config.yaml
activation: "swiglu"
router_score: "softmax"
n_kv_head: 2
norm: "rmsnorm"
norm_place: "pre"
norm_eps: 1e-06
rope_fraction: 1.0
qk_norm: false
parallel_block: false
init_std_up: 0.0442
beta1: 0.95
grad_clip: 1.0
warmup_steps: 200
final_lr_fraction: 0.0
steps: 9092
Below are experts of layer 3 (counted from 0) of a mixture-of-experts language model. Rows are named router (the router's row for the expert), down (a neuron's output weights, with its number) and show model dimensions 0-127. Each number is 128 + 32 x the weight over its row's rms, rounded and kept within 0 to 255. Numbers have three digits each.
After each expert's rows: "raises" lists some tokens whose logits its average output raises strongly, later layers aside. This comes from a sample of Wikipedia text that the model never trained on.

# expert 33
router:110131118126153038178187136096125111088142144103171144045149128210119101104124105127177113153120072136126084149139126134138138139155156138134124125097090138174124139098085167236128084105118123100132177138134156145094131103068091130178181184101098082131138150128130147129142098099124088156086129147086104127106089110098118098136190155191156182141185095118161110128128108164129095137162
down2:096138135106144134096128159174148174182125094160125140130085141090156179168072130160126114137115101167082118114131116085143174137102124125154106137144077131073160147142147094150085198123084084139145115121135169134189168112162079087083183088140152082200153130099131126171159121128120138132106132099078078128053137150170153114168170155134209119161138109113104121126085102144087053081113
down3:158078147144159103109115192145052171153133142062114143133128179118110147119094080123123145128103174122112144134123139111169179173126155080160171119140133160128172184140123115059138113155134131163107154142068126117104140150099142086109167154183117168141138065100145103102127141101067069096146132128129211126122129138148058075145127179107027115096174107108140097078108123152135137120105
down4:150133072090146132173132044103137131130172110082134180148109127190168092054127115076111126156094106097128163126069155118092152130104112114090077086145134145128106144149136120168162078168136098117067125100139172099175191115151119149098068159138107102149192134113146107052121123162122102123089115095077132159150145201118094085164150068074148155104147153144141119133134096122114092157132
down5:135138183182127137147140120112129161157173114135139139174146064083093088125147139174171155148119128105139115100120067169142169146073174190121128102087086176085099074098108196104165066143125053118093136132137066174137118114126143162139105159128130153094148072115155101133119108141133164113108127156071133149084124171106092114084101066156101117094114098132130108116157048067139136113090
down6:099121193124145146138113098095114099098132080142097090090147112157153134136055096128104165130101125198114104132197159161116137138148122162131165094115121158067114128129139093115098126175141123122072128117139177101140070102209098181114135139192187093098135150127120153162129182198156124083131086133137099103098184118114174158109104171164164118117131150118150094109081096216153135122174
down7:124127100100143136125136158187127083184138163111136117093167133091159142192114136105145104173105116104107166098134089153106114122115176138125157083148140120047051086164066089100049080087139203121088134105111126125178100140119125112164113170158094142080118134142122138148182067172188131075107080091155122142108111108120111154146088097200106089140123124078143106140095120117135143160140
down8:119104144085080105120122093148165116117117154080102071064130197131110096128177142083109127101178156105104117113112097160129090089157170199165122148102174057122088207142134120093138139114158118170105140154097134083143159068115159080136141148140126127081130123108099208118162109171144108163103156133165073109141096062120121121197163137091095126185162152139088114141087130140118097132112
raises: " and", " of", ",", " in", " with"

# expert 2
router:126152062170097121191086087154138172083146096215133180140111115152095119105131111149102097128067111093159134078158111153197117156098144081151121104097117098095123070100097170138160074153128140162153111147106150097140125136127186155137122051113157164178119081147138151093140132171069139151172141157128139079126132098122125164085074152151100120148093137178149142140184102091134096180142
down0:125150143170108112110115142097126136187120128170145098068166000183129101128110135174114135125057152147114124115124106147165108099120109138152113098139108091095124136154147106068141162067196159129136084135164111170151138173099142107146145195110165081062127149147110121102121147154108087095098145108114104157107145164102091120117201102180112133155137130157070117155117166076165178156114
down1:140110154146112117164129126156137103174180166107125143136152099115208164168191152108130158096114090199126139183155135109101108120142126130116132089133168126051171111134173110183150236081142136132140096156147159111150152114091174149119136091127081122173096116125107131074147140112121124091094125193105110159128147133039078163125137165181146146170145113088149161146180091139098161109111
down2:094128094175168129097135156139127124155088103155109168113123117130117144110141103144123166156113206191105143080091185121060133115156113105159151112165165178126135168121079139097116170114135155096089123111131143099111156143084170125075145145122152109104115134198116145062151183157102110123147149106177088136123136118151120165046153149202142101109090147121088153111099195117093125028160
down3:083098104131157115084139124203121201128095152142141186095084114142138157116135068128074117186042150158092180146085128154095149148134184115164129121119164064106080122114127085115136136136113135100141120142079130090172149054145096072119121119121073090128120093113152073078119122129154147139069110136089134177068122182098126139153153161106129141068161119112103102119122127105130191134123
down4:105131102136115185175083155136136208107101157179113133155134184142087139080033063083136187129115081116139119171146183166110134125147162141163107128135155142142083145131094132104075144143079143138051132158136111130148116129109140122110134119106134165123085122107179121129131132153162167146094075115107149115165091116200180109147093171104144112116094126080104155133140068063153064107116
down5:090141120123136094152140152182126120121166230169069075154136046157096127155085114156095075101166151154130070111178141089154128097140115158132122151082071172161145218140157118110160116134095113164092135110153068128168113157145146155110115113140150087143151083118078111119159095108140131084133125061080142179149155145146095150088177113124129163130136161115125135148113183121101100121177
down6:124124143124137134176126163123109104122155175122207159101154160180150161091141187104142128132102176152139051185116093143111202070119082177140142125108171136110098055166167175129152108118131141126193104102154120147109168106145068154138129081148127090103101139185137088061087178180107083129127172141093175121148144157104155145102108127125137075128139130099054130155129127124127135133085
raises: "as", "a", "inc", "d", "uns"

# expert 16
router:101081133085165175112072115141139090091143126055107070066131145152121087166177113108232109083148167150175088150095094146148158092136120109098121173144105147170120164039162110160125075116126099135131169081157160161097102096095100082127144123137200113102124090144114127091087132166142135127158130119113136110163142158132117088182141133114120113134140129078129101143146159165176112087083
down1:134077080135102089104158102114096157099077186099149124058137187143139071124113131142103128081144158088109176071175140105079126155108166163145085154194112091131137117168118112149136161107090137111150105200088092106157117155144105182155118119139097121135087138102101175163170090144123136181155146147106072101164122128133105093206150129151182145134105061117084099161132086108108121166161
down2:114084181072126112118116107123167165108124152086185097188112190113147130113156167189085102130134125142117131116099105132157135119136153086117161164159075123141178159097131068149125136153144140121179131123089163113108079129105134096222170173153134116207097116149107143095159140105119171112144095118155105131126070156105105149115132096118163097090181117087193078076168078160154153167087
down3:163178136168110108122134129137126139118161139145143135189126143109144117116180121118060132118079142124152144112127113138144104095105160109123144137135119154099118183123153151108138061160156142111202103188121078135166193179134183107092134114114195109104064098102146094031144131148056162129115099113169130142182130137110174102164154186188155096098104112107086136115129138132183170061151
down4:142139154141128214107142131090091171105139131110129122107075125121172167117096117067143105119104067099139175131140101107101105157100084121152118100100097165138112131102084124161100131103176186137102146133115067117163097114115078119104114149178078117129168101070212131129096080146055118110092100103123157132149124149095066080162098087165105127136071110176135056136141106085112157105179
down5:071145159075127111164104133048117098110143094181139172127119174111033121062142159128135146104185066166139132122111159185133142104113175107088147107091074132107099110155124114102166096159155082146123099118103107119164132147193150146120075095084113130142119139118100163175124146173072036106102097107122157120128108088144157079120124157175142176156109106077116114111118100130103133134169
down6:121144105080166150158134125105162163150128087137117163164143127184137115074137160097087212112143130071089128091092104091115097190108202104123099128171103117161145106128122166099141105147156119086120121100156125082134143142133109104151109084072112096121158182129150143130157155178166138183125168136095090126180056086095127113160152048096140112100156146138094141177205121123117194156127
down7:133133138071118118147143029143107103079121192129074133138148103123136138130112159108092155090133096130120148129133127156134167107195152191111174135094124144117127092107137156156054132096150166141166152073116113108124158095194068151122154099080067140117149179115091084121153182100194130156136087144105108165123204125072129133127159114117152168147090115150178173086148168162119095141156
raises: " and", ".", " with"

# expert 22
router:164126133109060171160109101122178111109163181102118138185108165115175155043162154103111128163100090066122174143163098151094110056129105120070180148106182118069091069111132133136149114188112152162140112146145164110095130135138155159113062135118110159124154147131171178116099101109123145115152123196131155091112113145145140171152153096078168140122137108101144115158106045101080150140116
down0:143144165095163112102085146204116132123054131107170166119167069118177124166111110124130134097169084109129145150167086115054125118137129099165067151151139097096163142139104156119059085118130082129093176161148104068188167129171141110132111088170159127112169105099156154089157116104113120123172089185122109165175151095157083102169125126169145183159156112126150084093124147167154140182135
down1:104119152147080102098165160118034134142118115149150165167130127124143144099114133154111150171188091124113141137124141138116138145161111106156068116124117115144151124144190082154122174159108176105131104160173102053211127044102132182124124099119079115141112128074167107105141123185149160082167123115100111117087085132120178107112179126101059110195090078140117108186127161126114089126100
down2:150221105087091139118108073096153103158104103151128083116147210101183117139106154148131167156154094146103174154150070154169131096150052059163122065145134123120114103079168099151113132133119109107070100087153111114139124083136143120133164130088108069121104079129146103093073146144083108151148095140106108143086141133169105158134099118155151085155075090139143100161163147194108082117132
down3:154137137149144174101106088056126161151105109096128135131151081193127089135100102071144128131183167151115151227194144161069148161142112141156156105111115095163096119101147054121200158076131120079113099099111105173133183154132078162100157092113127088124128118101126123138077100125136152105088140194143131176125165132097151134141144161118117133139115089133112155094089121189086074102166
down4:149128136146119164130135018092165052128150159096076130173099092121125113138194093109160132172104143163125147124137142139153143192089151118087167147117122198128064112133117143116146087141103133087088106119095143156150111100203143121147087152142122167202133163176155146131202121149186134124098180119166161117161115170137109149081108170138118108146079157128143168139170123162136155129167
down5:086120177099129152120162091116139123145090154140113148119137223105128102157138118122121091087141117118130178119141110131107161146128166123106149136144156138168082139133110168128026106117123139066110094153133143069118092151103168135163116138103109149181132158143222097092140140047090143212083100201084163140141125099137102094116142110075094140094145128183127109181082096107156114135109
down6:161118132143139122075123198161161152085092174109178095084074080057152109112187106110173113127158169097128095172127120107138171160098175170105129096084150130118137054128062121122154102120137134157132136119133140138078173086125120080073127194119115126140175177065155102103157080143153096120137166182098159128146129164142088114133156146155108146107152123143084112063168143097163125124082
raises: "n", "t", "p", "s", "f", "m"

# expert 9
router:135039164140174167152090130100086137123145148057118083067135144120154090162101115169124127168093163212080120173124159146108134103109140138124155136128096136130138137089064096118125141145110078127132121121111130103091126080156117129120128153107071150127117155093168086121177143087157077137080121175157158087138165171204148133170208097127129095131120154089191129152140093188159136120156
down0:102130097055095153135113162151108078184086178110171136147149125167073105110098135139105164081104170127088104114118121125164099120154122163089085105076112104184120129163078142117141162144161171147097144140132166054179113118162181122100141123189116130152104124108138107126082123161125128104138086116126125166138034204189205077106126117140094136136171097157159123141163140141160091137102
down1:092126191094165145164097100131121140104113070134146137149138150126186086157151071168145119096153161146159097134162114138133115110124118115172102046175155136124162080164124171167139143115116067135160146196130195107164116199206172100124128170169130173154089133098120153085158155123149079156107067198115168091092109142134120145163148110119111122102143154093159118165121138095108107165085
down2:092129133138140112071181176127092135130159144146108124115106114195066135050151106065112138142120159115140140127103187122170077140173177103126112128085156143119115144080125122167151168163128120074146126100102183120203110075135129117116152148080119142089147132073141103082126138104112134108117094115190162134091179078155142101052088108144134136155143114150127129170157119104181166045177
down3:156077178087157120119163135138103145105161107100145112125152189134145141198127121167096146102109173115146140124116119135083181129217091040187138127142138109174171206101157156101087160080139083114124158128107079141131137114145101144144181146148093073191108157116130114121126126097117155111072136177136157157094130193138127147124152132147136103174100128139215117086162155165142104157114
down4:149096118078111123145153133067156051141104137118150081130130126142107118103083131131146133146152109184116123089149131161125153159126154126074136146115158116153136098093155152113202188117134062127083147082099144119064090116148118145142077129067175095053180193096165099121144170123099141147150095090181111076097070194085114103111139080079181136106127078102113146120137157141135122144113
down5:112161096158132124142131118122109122202145115126080120114155059063117189094084112127107142078147209094148091139122122108134161153128157140111135169145155131086140147113152106028184124149119142123073192122108089122118102153102175098090127137128145104103140108055141124132104118152142133100196104088170151144106141171135148143062121073148129123034141172145155136091098111106075158115140
down6:150190077158096070107168119128193115090109091120092108117101085087142136144164119075145100120113091124158108118143131188114088105108108093143096181155139104116124102086078087138169098197140142131206131135126132185149101089090155166101142110081117105145084109163126162175147095071131150139128136232161102089117200117159121158154119125111115153102139157167110083134142132115156089164156
raises: ".", " the", ",", " C", " D", " L"

# expert 36
router:143146058142056135072121149116105186126089139107094127078159110139163109125186072133062126144116108105140179096124084125099144155144113144107168114163164117187161151130123147143110118077113156130124139096098157129145118084152110093155111094128134112129135069141131041060144107170147171149184100115172159170073101086158174187125125141118114097125117133125099150156059144073106095179103
down0:142162141091148124151173082114160098145136162133100144126101085136157135163086107154096112111150131105098145155139107155208182171143115115105079107171109090170106109082144135144099144124099128196130107102159115134117168150110154118116081162095122129159120142050099131139099163112127124199081152165061137056127148122172075115151190064143172148129137091092205059099104108124174098123138
down1:125107117097125158053141179112132193164102131142167140075166098127157136152128104136080106143060116166103104161151114050107102101116073121136125088167130148122144117136092162213126128087122214129086119158194121111163165149125108081143156118127103119151094116121105072167118105061115125071094138095083107182092165142102152123130137121145149140119104148142120155107123170061163139061108
down2:170112097107112117144152149159113135101105107089152095125088137122140088137135164075120149149165081064131138104094122159149028124127076152136124197128083154095199203129053134125149151137117139148078131094167144105144075083156125150133153128156110115142129132109070207097156086155151142091148098113142160167152107141158084123153091124156101176123150109127154120138124158169141181215154
down3:146133179148107127164126161091088108127171130103075193121123166107060113066141123179115162181116137153175098124096119132146112122129122058124129130096163109057033172092080134162115139161163149122087103146082134094080118116118159121136133158130142204136143136119100197140167119081099159117134096152104103129108111160058119130135135144084205146150152116129140101097091102133107164121189
down4:128142159095130061103120105153099155120080126159110084174130135182136063161135147079151147130110145109163159108092081163137152160146165082168112133088117129111098156114107162132141121178145056149084114164188180159198135072156133132158188163134057144128187127120118110131129144147112112125059130126111114122175166048107119118084152191063137124120076104128149134148077107118103146114113
down5:084120104142122155127159148159162204164153169133139119148096097067128136120138133106138146159103133062179084165083092118128082063099147194105090158165065128113143123094079146130170126153108113151089114093042124161141105087126180145148116118120141166168151083132081117096102108116187154096084120093066161113117106146190147066114087113157115146138134158140159161165190127102146127107124
down6:078168117129125094078128096171098102214147140183159074151115106164163096130121174162110073156158157118126097114096153119125145130136151149137138071119136118126142116117140121147179063100089130127058151057110158070124129157116123121185143137142142096119170161206131121198091119140134181098134116127183036103125111110138144128154150134098198105115129128139158140148192083101115165130143
raises: "\n", "|", "-", "S", "F", "=="

# expert 15
router:117120141128096111101108097142176183081133116150140196151113148145143149130109171110074074141113072097103147170138105112106149106118132168143139197111131156095162112137159179178164129168142132155159131192153123102120139159132093141120108150185090155097165133090128109144145149075165107062155102163184182158133100142136089113069115055130086038148127145137114156176153154172176159078144
down0:133119116165142122163076130138114146116186096190132094153189142130179140074108184094137136169102173125112121129103174113151146117159107093136113102113114155089166076122121096182134132099103099132076146131078091149174130066177144105151160106118168176111092174080149104204145091135088175119076128107135118113110103119131133097166142148138160072141100149092105052180081093167119087177097
down1:213130146141081081101151116172128105095114085178147139149117121105087155166081140069108146153152173116141138162111080174153104184130075195128147113111172085162185167187047127125138135167124144099173120081127131116120155166122126150133113080128098138156158173115160159143125166095145203127153132147123152123152175080129138099106070148129094088103123126167089145182120137121089150174087
down2:064091112118186145112140134146114109109135085154163144101211081112121114128102155145124099173135121167152163096160110145130132097094141135117160168144133132089128082128151143137122124093151115133097095145164190146119156122081113147140214161105098207230144132120104153114068137147056129130177120137091140085116115075215121137120156107148120138137084141096113142137115127194112171079078
down3:143131053141148115116136118084113113148098145138148121113166086142133046115102116201108102125107126142110159167115167097208141144112123152109132106083141120072083161135107156084196172090146079131146102117168145123152095170205154091103102148201179133151082120090137125141133176142136098117113121102127102140094154125163117168151162121149103150140096187185121168216128153086117167090132
down4:146117088153077148128135116144155132160071048109107128056152068151110144182133136137147150158161117176080180105122096131117084099150173170134149112061118111138154147089125165124151099116200134177072091164096103081151095139089088163074074128106113166139142133133127138152081096151097177087095076136094093128131132127163168132155182179114134119179141122146120132118137144161061180123135
down5:123160174057125162112116086094164244115104165162141127105186188116134161134138145122175132127176139097061162130112119107180114110112092135118069149102145096103137141111145156158151111171065085162103174147094150114112097132155155186107110119152130173131166153126141181157089181164064158126137113112127161134101154098138063130123146124104134149151176094106155075151103105101120098167166
down6:073174180139116192145139120137079125144090168161076164108188182127143189144176080117146118184156113169122090189127126136126121130126108150101125167197125098130125154104182067186122141103112139142154163160177113106149144086127192096136183084130113134111152156152112162113062116118119139121091144111124140154104112084141081157156107140101131146126152150126159112090092173136065048081151
raises: "book", "ative", "ations", "ful", "able", "ious"

# expert 28
router:134084143100157166067136154157112117141166154158216172159093136146120158171110123139158135148117183101081187121185082118078148110171145101161191088134086110186126076167117143173122086094152168119071093148154151130184104117118082153182153108170068144118102135158140152111146147082152126143118169134086096145171113154097107176139133125163137182100172091158138097135094157152143137118092
down2:070115130082139168113139135187164120138128141120134131089092082162076151182120147129100082150144134088124093137115133093159058092135090099151125102105105117096132157168161151183129163152195054139140114161192170133105159162107132145171129125105133167116156173168119115147102167076208123161098158107138108081158211161152124128135166085105154121099080101133099159173085105161115111114176
down3:115161093151130138099147202149128145102151140142164168147122178154100154125144129129146206162084122126115135106090099114130099146147157154148180153070098147140151137110070176170114134161094160177088110097098084140142133169169079128136085121194155109144143104143096165120088142149165151086099129123042108093121146094125105066173132061070085129107166122084057141093143140085174124147098
down4:188161157121172111059150162128164149183094122173094176047158121100161174124140177074114081127125098115122146134090141136103116153100123105101093166134184063140082150157163137153125142144099087138152078114101108167151183098104115135192156111091091075152133117158166105108124136186172179098106188093133114104080110055134133153116087111104122172172146114127125125113109148171117108129099
down5:125097136126062104131171168124171080122126133125191121116171183116097104163146144154176141102086122096164113149109090192167139090136110104118187176149104140172072082116086178130123090167132120140074163160141104060088141145126119089136172121171146108165146175123096131166057199090122118102122101191114120116098117156097141095160103156115160100109059091108129163107127102097104155086133
down6:123162063123134144182096095104174076103152083121127088156132113136121111173197120160105110150116126131138175082159103116129160161134127124141155106120105114115136083152137166064140090182156055144205210127140156128132099181169136126157103138096070161105102137124062094137145108118183126096138136102181190129117102128133154066126057125103083145143143135157120181156157094149145117164087
down7:110123175128130142111177139110139117106103146146146202111156189146100121158139153087125104111106047118164068130056175172157112145095145103134106134161118120118094162130126130206075131158148111118166157198143108103141142056117157105104175151108104127198064155158134137155107126122120132119081116118135135194138115056142166084041165150141068106108094120127117168136088134131119127123161
down8:089087134098144189169108139115115120112179127049124100113099135128074108118151129072121091103124120107128179174160178115134158146149076124062107141120145110098100108107176097106127163134147139167084149094217153091116078135153125122116099129152162138069139124125136120109102138129153107153154127076162133189199103098075102136119108057140169084108093087124132156074098078156145110150200
raises: " score", ".", " |", " cap"

# expert 46
router:107104065088162181127155112121162133126103151127156126092118144115154125090169071120160082128155065134130130176062185168130127134125143174109145130110108123095166138136119161178087114160216132039147163124134169143156149172117179160122130121104162126156122210177111132147167057133136128175158078156168082144166121128132087130164123130128110187133108094118087188166147142121102116165116
down0:125121099150126163153070176085180153072159116081130086150099070146096095096204070140124149134115103084106120103130083089132120132119182126100050117108121142081141095127102166119098091194168170118111151127101079136112137131159149116164067112124163127094146135132149175133108066172110143205145105142182143088138169107101114111081117108120081071107121125194142126127162165137080146128135
down1:131163148166169135118149142151098073172088141148104158173090120111168151125147138150108088186055093122085162176136107119099171123132148149154091083131167206145155118125133114111088150100138125143147126063115099157183110110089158153136165102129141107059141139073104081094133154143119116128074166123117106094102149088072123220138079140151130132165144140096190155173125043145145134105123
down2:161120082159130124096096115133064113085092060089135122121173118142133115105096176109059077094146159137101119084095102105085072151111103109100153114180143116184096162137030169159099142134116114142158146091095075145149083146123096070129153075129109113096163182172083142108159127131119071130123103151154082096134134128140107137138040123114130115144105099100114075120108162137100152087078
down3:154121140144163135143103154133125152135144114160173044115115026146128142101094077169114176114123157119173094116063165117140096076104143110144177135110200088118155101115081170083120208145147103147115097130117146154170159152140096134212144118171155155113169151101183098084123122152107159117117104080107135185101131131107152119146120166126141123144123159174075085128159092154118153070102
down4:180121164153142129152114115131133157110141087126152131122108049137124115135102127149144126084066133143153173161152096211044119161133091076131152116125144136118108124210107117158149175115122137139141153179120126122164123148122123080085149125156126163210029110145153089125098175116137157119104177112128199151131129119142110146156152158112128184188107159108100115086111164071126149074184
down5:099122160104141120125093109159113147143119082102115088132114089068108073152135135121147058116092031167052119118170110059157147103143103159111134156129106151125137097132162152142152089175137154149181162098137130147144160114124139111023073137130207112095138089177162085129115150139120122128102124088149144117107160092149143102105061179106146131146172140148177115137119081093126081175114
down6:187079113101092108107157163107166132028192149105161104126103129119154140163082109130114168109141192119153165195177085166157130156124140120097161142098143104131159111114132109155134144109134114103102158133129125105142044143127112124084137149112161121181094167157155149145153162143214102141144055114094148126165174153109162131155174112088129164126141188107066075100171132081163137124136
raises: " for", ",", " in", " to", " with", " ("

# expert 19
router:133193122179090072160111102101185194107150079171149180129079100133072140107112127136157100110034136083160126096159150182180149127082172097126083113111096141105080119146140184124126124136126163142128162113109102187161133149115137116166125117084162123092081106158112134122139123146119132070133147112113180102090120073117081113072144142145131156095091079176088106150175132111122136109065
down0:142096140105084147161134150145119159164108136103134116150153153182119138106105130097201132116186144114106115130160134079109162144069109112100111116133111156207130161175079126127112101172128117162111111086118109155161118161089165120094147103125145094153149109126095165122057135161110088130127170071102103150133109195131117119168091143065071195081175061120130051127118109165046120116081
down1:126152084159115166164112105138123153183103102135120126081146143106117050146036141095101111116159104161111119051101124182159096098175105129089097119109100121109213118124117120099158078093153141164116145097108157092107083146114142136125128143116179156122123087125151183155148101170109166098084129133098152073094099108053169117097154189122158115138111103148099052185168091119114119149114
down2:091101159098070096149089175160106089121081108092137144155119088116119146071158192139056108160174124130145123144110114142173143113127085078158159103106171116141134124129124145104169123083102094157109091135103148098132095076141136153180104141086142157167174142110082155111110131166119099093122160110107066112061115134171087150103080116156252142130101105118157138175130075094121095155112
down3:143116131164201098198168129101157180109121098183095167109125078126113098146080086111085067111080167117113145158129079116124049110111136183114117167114078093134123167200102129030153120116105112166093150122138103099144073099061112102159097119125138120118112091149177133117131136173144134138157145148173121083125189115152086142112150114078088159149158153152140122119129097115149098131169
down4:151066171169140149101152116093204121111086126178137071120096122119080116047082142103157138151171145115143095127194121106206163119132100139115109109159079146168138174161142129136162123082132153124170127132092187122072181137139053156124133146124105182121149107114163162146087152085131132058084144120124111118164179171096108126122129159137149093170112096142146117140073118126095158142066
down5:143152175069125088075201195064097164180138079077162148161118076116154182106067117219103113126127136136167134092117111123157112140145146140134124122164170125119158142110135116127077153104121095151112157041156137138141115132103161098119098126116133162108151116138093041187108157062103096150135088152152113108127123141101145122122164114137161111152125190098096182122183146111137102131147
down6:149109150130112150096088159166172112098127147197170088119132146133048090141125191083163103087083167134118176147145087123107156159132099093138114115162181185131208144107166127098139125146170110116102107120084113142202101180137102088088089137166154140170120132129121112109136126157137153122133139150113150141075119098098122098105070100112141148151040140083114162145119104065170119124049
raises: "in", "ir", "and", "ant", "il", "i"

# expert 8
router:120096106081085139093115096145179128178126165099097142125144150107102110151093104089138130113141064105129172116111102089077085134102122131134117122182087135113156198128199086107147172078175106129148190079151090091103129149138133149046219142141135147122157186134111145170157174096081073101138163086115124157144121131169138144137150096130093148116089079172118149110174097157101172141128
down2:117117157148178132137125133101128138135093134135105105135102157115096167128088132130098128101136077109154177118097206122140094122157089177179145135124083132146188143150086117208155163119134133168102095069108133176147090065153158138099127109185169156064129153128110111110180107135137061107070110095071079167149148166139163090203106170092078061142110139117152164123109109131155108104101
down3:143140121086136172153128091120139098137121092048083151137078133125104169146087136111149071095144130111098140105093177150170056135114082184119113130158119079087154105168136112107104138159134117122106117096111067160179186065189110070109148106066098104164086139116136089161160146145129126142139138143182101048142154145131091153133143151129140137034090120087108163165103104103162106119125
down4:128085152171173103090109163102135140096118120179156107095125125109096160151122132047099124165202143072154102150150155110101076096095095116084166106127178125164110114103161040153136081142144115098104133200080133176118161111097138183105132146064140134125109048123159134133176145130104151097151162115095170128085179119144185133153110146145113145168116143093100146115146104084181130093164
down5:117105151133146104120136071103123079171159119132139125120076060129096152126138154138088076103158101147140116150140131079119186114149186122174158115113080039075188131122184125113129120104121117077136117098082126147111087129136095106102077055167174147196155079175180167088157112131153116169112093097160107161133085153142102110139143095182126146153155156179084147164143124102087151160119
down6:154117101165095117106096160120062099150141179122155135149201177157117183118119115138198146113186134156156120110110144175127181154180076144111095093121108178113117079113089156129135108113113117151089137103124142081127097161133154152088078137087052163170157096136144108104143094151184180063050151139133128159108133153100133131136134120084115153172137091074159069107109172134079114101148
down7:208099105148126111131130195173161098114164134141138141048137145135092133109052135178108080146141102093135104109095103142137105113144161123155111155128133120154099144165103085082129169169158163096099199148099105080073115112090073146133132148143119124125183100111166119197105165124104107141172116146131138169085124189108149145087125191111088120087104124170120166041100128156115104103085
down8:089137114075103099167113119140144121112121076134103172137107098124114135135146122130166122093116153153102099095139140096100094139148109157141177096120182167116168099101127096160104158112161137137105148119099063147132169179141097172214109121133089166047167147128146105091167107116116166125114070091067097161130145119101087156139132074129150128165183104106170089205144177138162179217103
raises: "\n", " ", "y"

# expert 0
router:121108066114122167107133127174077105170102132115150148138161153082120137138136096115079113162136149141081141095142207142118141113177161111116092169110131126122028136135146065145145118122134131083126120137165074128156154097133178178086154123171129151105170157162164148118129136152136153209054156130110158155159097214187143190129125126099092071129097122129087131157109140088115184111121
down1:159082064123067078110138075123142089150114134102123141113104136141116066138125141050133092113119120164181089178120153157092099121087151151070120169184149132111127114095095089131125160134155104189136151126086114129124160138078205116115079158163126087164157127145128146152163111135153132142115121092137128185180100086126122146097162151130098106090140147137059178122142100017096166118137
down2:190135182154104089107137159104170126074185145137167113085055064165124162103113145084129142207113155135139125088072155147143131083140145177105138124162119159151135105122145130096195104173099082143132139165125158132138089204132122171174181075148150149094150140118114134149119122110114077130184152159103113110115161157150152080155105081103161133149091098186177109117194135169131114114139
down3:083101086142120151142157153159132117116099094113099138111117058155133132098148130125096116144162147113120143129175091153089101118156153104130133162175137095113106121133178129099204058173102106102139114153098168169117155083204168185147134186108170166112119127103150123101175054129119132140115174142195145112168142125133105125142127127100095176155124140188102151103059039099156153107057
down4:138123104135161084180148037114121107193128118112177126055084198048132161110127154096132130106127147154156162152080136111103115140128101141142107094153100075130119087183075067102113119112141047106089108103109109132153159128163150149091082095164110138154101107131072141109109148064107104107104163102091128104150057151152112126179088062139133141121134114151158082145115160107099137142122
down5:134100148158081147141067165134136128122096083157143190147067126231186162165122147106170127127135156141097177155116106139201154110047097106110145112157092144141120145115166119095183129154129166132177110150126103175137073132036121126160142103105093139088081150110135116114136085108110102162111139160081175169067135134122143111130165109143131121073127110169124153195111100104146133097116
down6:085106113053109109197114158138117122158101134141162121114128130184135090063175181068122097110108127127133089167113103151169090136182133141147160124113160103141059105072197062130127139160096092136174137158119142110127109131161114129158124110121090144109163135135096143130114125118112150108130115199081152110120135144198097146164209139018141126122173120132161069137119125124120089148168
down7:062072139177211184123113075139121138119102136105108159128165075100058162183116103110153076112074135173090139141162156159100205078121145168146125149121135047174067154126174137145122151113129110089161190128118145159122078149144155093100104150178128118131075124099158121122173167087160146107136161114102133126116134108149112144155093132111149122128103157098118164091107122110129114062172
raises: "\n", " However", " During", " This", " Following", " Since"

# expert 5
router:107145111141137146180095087123111100086059150198146121187098116156139157177142080137136093138147136157144132076188127164124162131127103005167160061172147130124098146147182137158129076156138114107067074125133121166115158099113142091133197121095126151173140130154147175102149140134144182161141133119126168131120131135108106091101106153128191154095136153142130151141152150099112201156087
down0:129116140120169152130147116121181096122145161166115134088082168164098089110113100188175124112133112120141207112094103110137121149116173158133126112131130147076156118152144098116120147089196113121065190150103166160152109144201150104119173138102115137096177055254130101100143126113217087123156066156096164155133126135104128165129124137121158176136120117102138120133098116169128080143111
down1:156138159171154163118110195130083127076167113110127135102108164129138116130082119112104139103125087174128073127124126091089143117074106191150140152110162100162160156094135115159219144164161107166164138150067123159143140093158113147086087114121157120099076201083172136065152159158082101108162130163121169136134059172134138171134177106120139159173145128178130079132158181177141118130100
down2:115112105147109175098163165148093116152141152070132071123132144165110114071162052134136120102140039132145154064106163138125146126104107101157074147117115108180124136113112129099106136164119165078132139145181175163144118175125116190156098197112160144192121122123147160127119116134147090132125175141153177172200153105060100129177102154202170140191165135152156101117112121166143139126145
down3:151180121134112145148117135197118157123171114181116144119188157140099173108134180133161097163099106184117112168133095150104130096091140176153165132129141123065115065112138119121135155136121086164163130184149127216126134130121124161032168132114124154128181130198142100125054158092161116125087167146169123159156184116135106077174094153106129128116097125155110179117128150127108086066165
down4:127126101139178116104127115167086172187184136137157145127144096149059172110083162122097168131080151170137118131111138106171113154154117140154118142081155179158132169151173104153165156091110130134126188255161117062115133122116110121142153106097096127095126182139088154070153135103166132112150135095069076128137131151112091118174145139110167112155135137089134156117105161032140137118118
down5:111139123089141115088190093091084130092123207128098157102164073132089156128129111206112132143187111136125170077129120146108171131120098056104178078113118118162099103090129125140098140065135095135117124102119111131033123124100146159210142159119137224128133109152119177140104153133150149133110083134166138147112080133156165155084131127107094145178144098111084141146161129138181122140174
down6:156159125150193163084143112086098125125091200216092138113131128117183135142143158109115111115120181094161101189069142146142161137094149109126163146172143093128098166089095103150107105110146110088075173078117084137157083136124117123096127098119100108125082101160119148127105125173173181134101139115097084168164101088097121125137131103176106153057081148181092210140176124159117147102141
raises: "o", "th", "oes", "oc"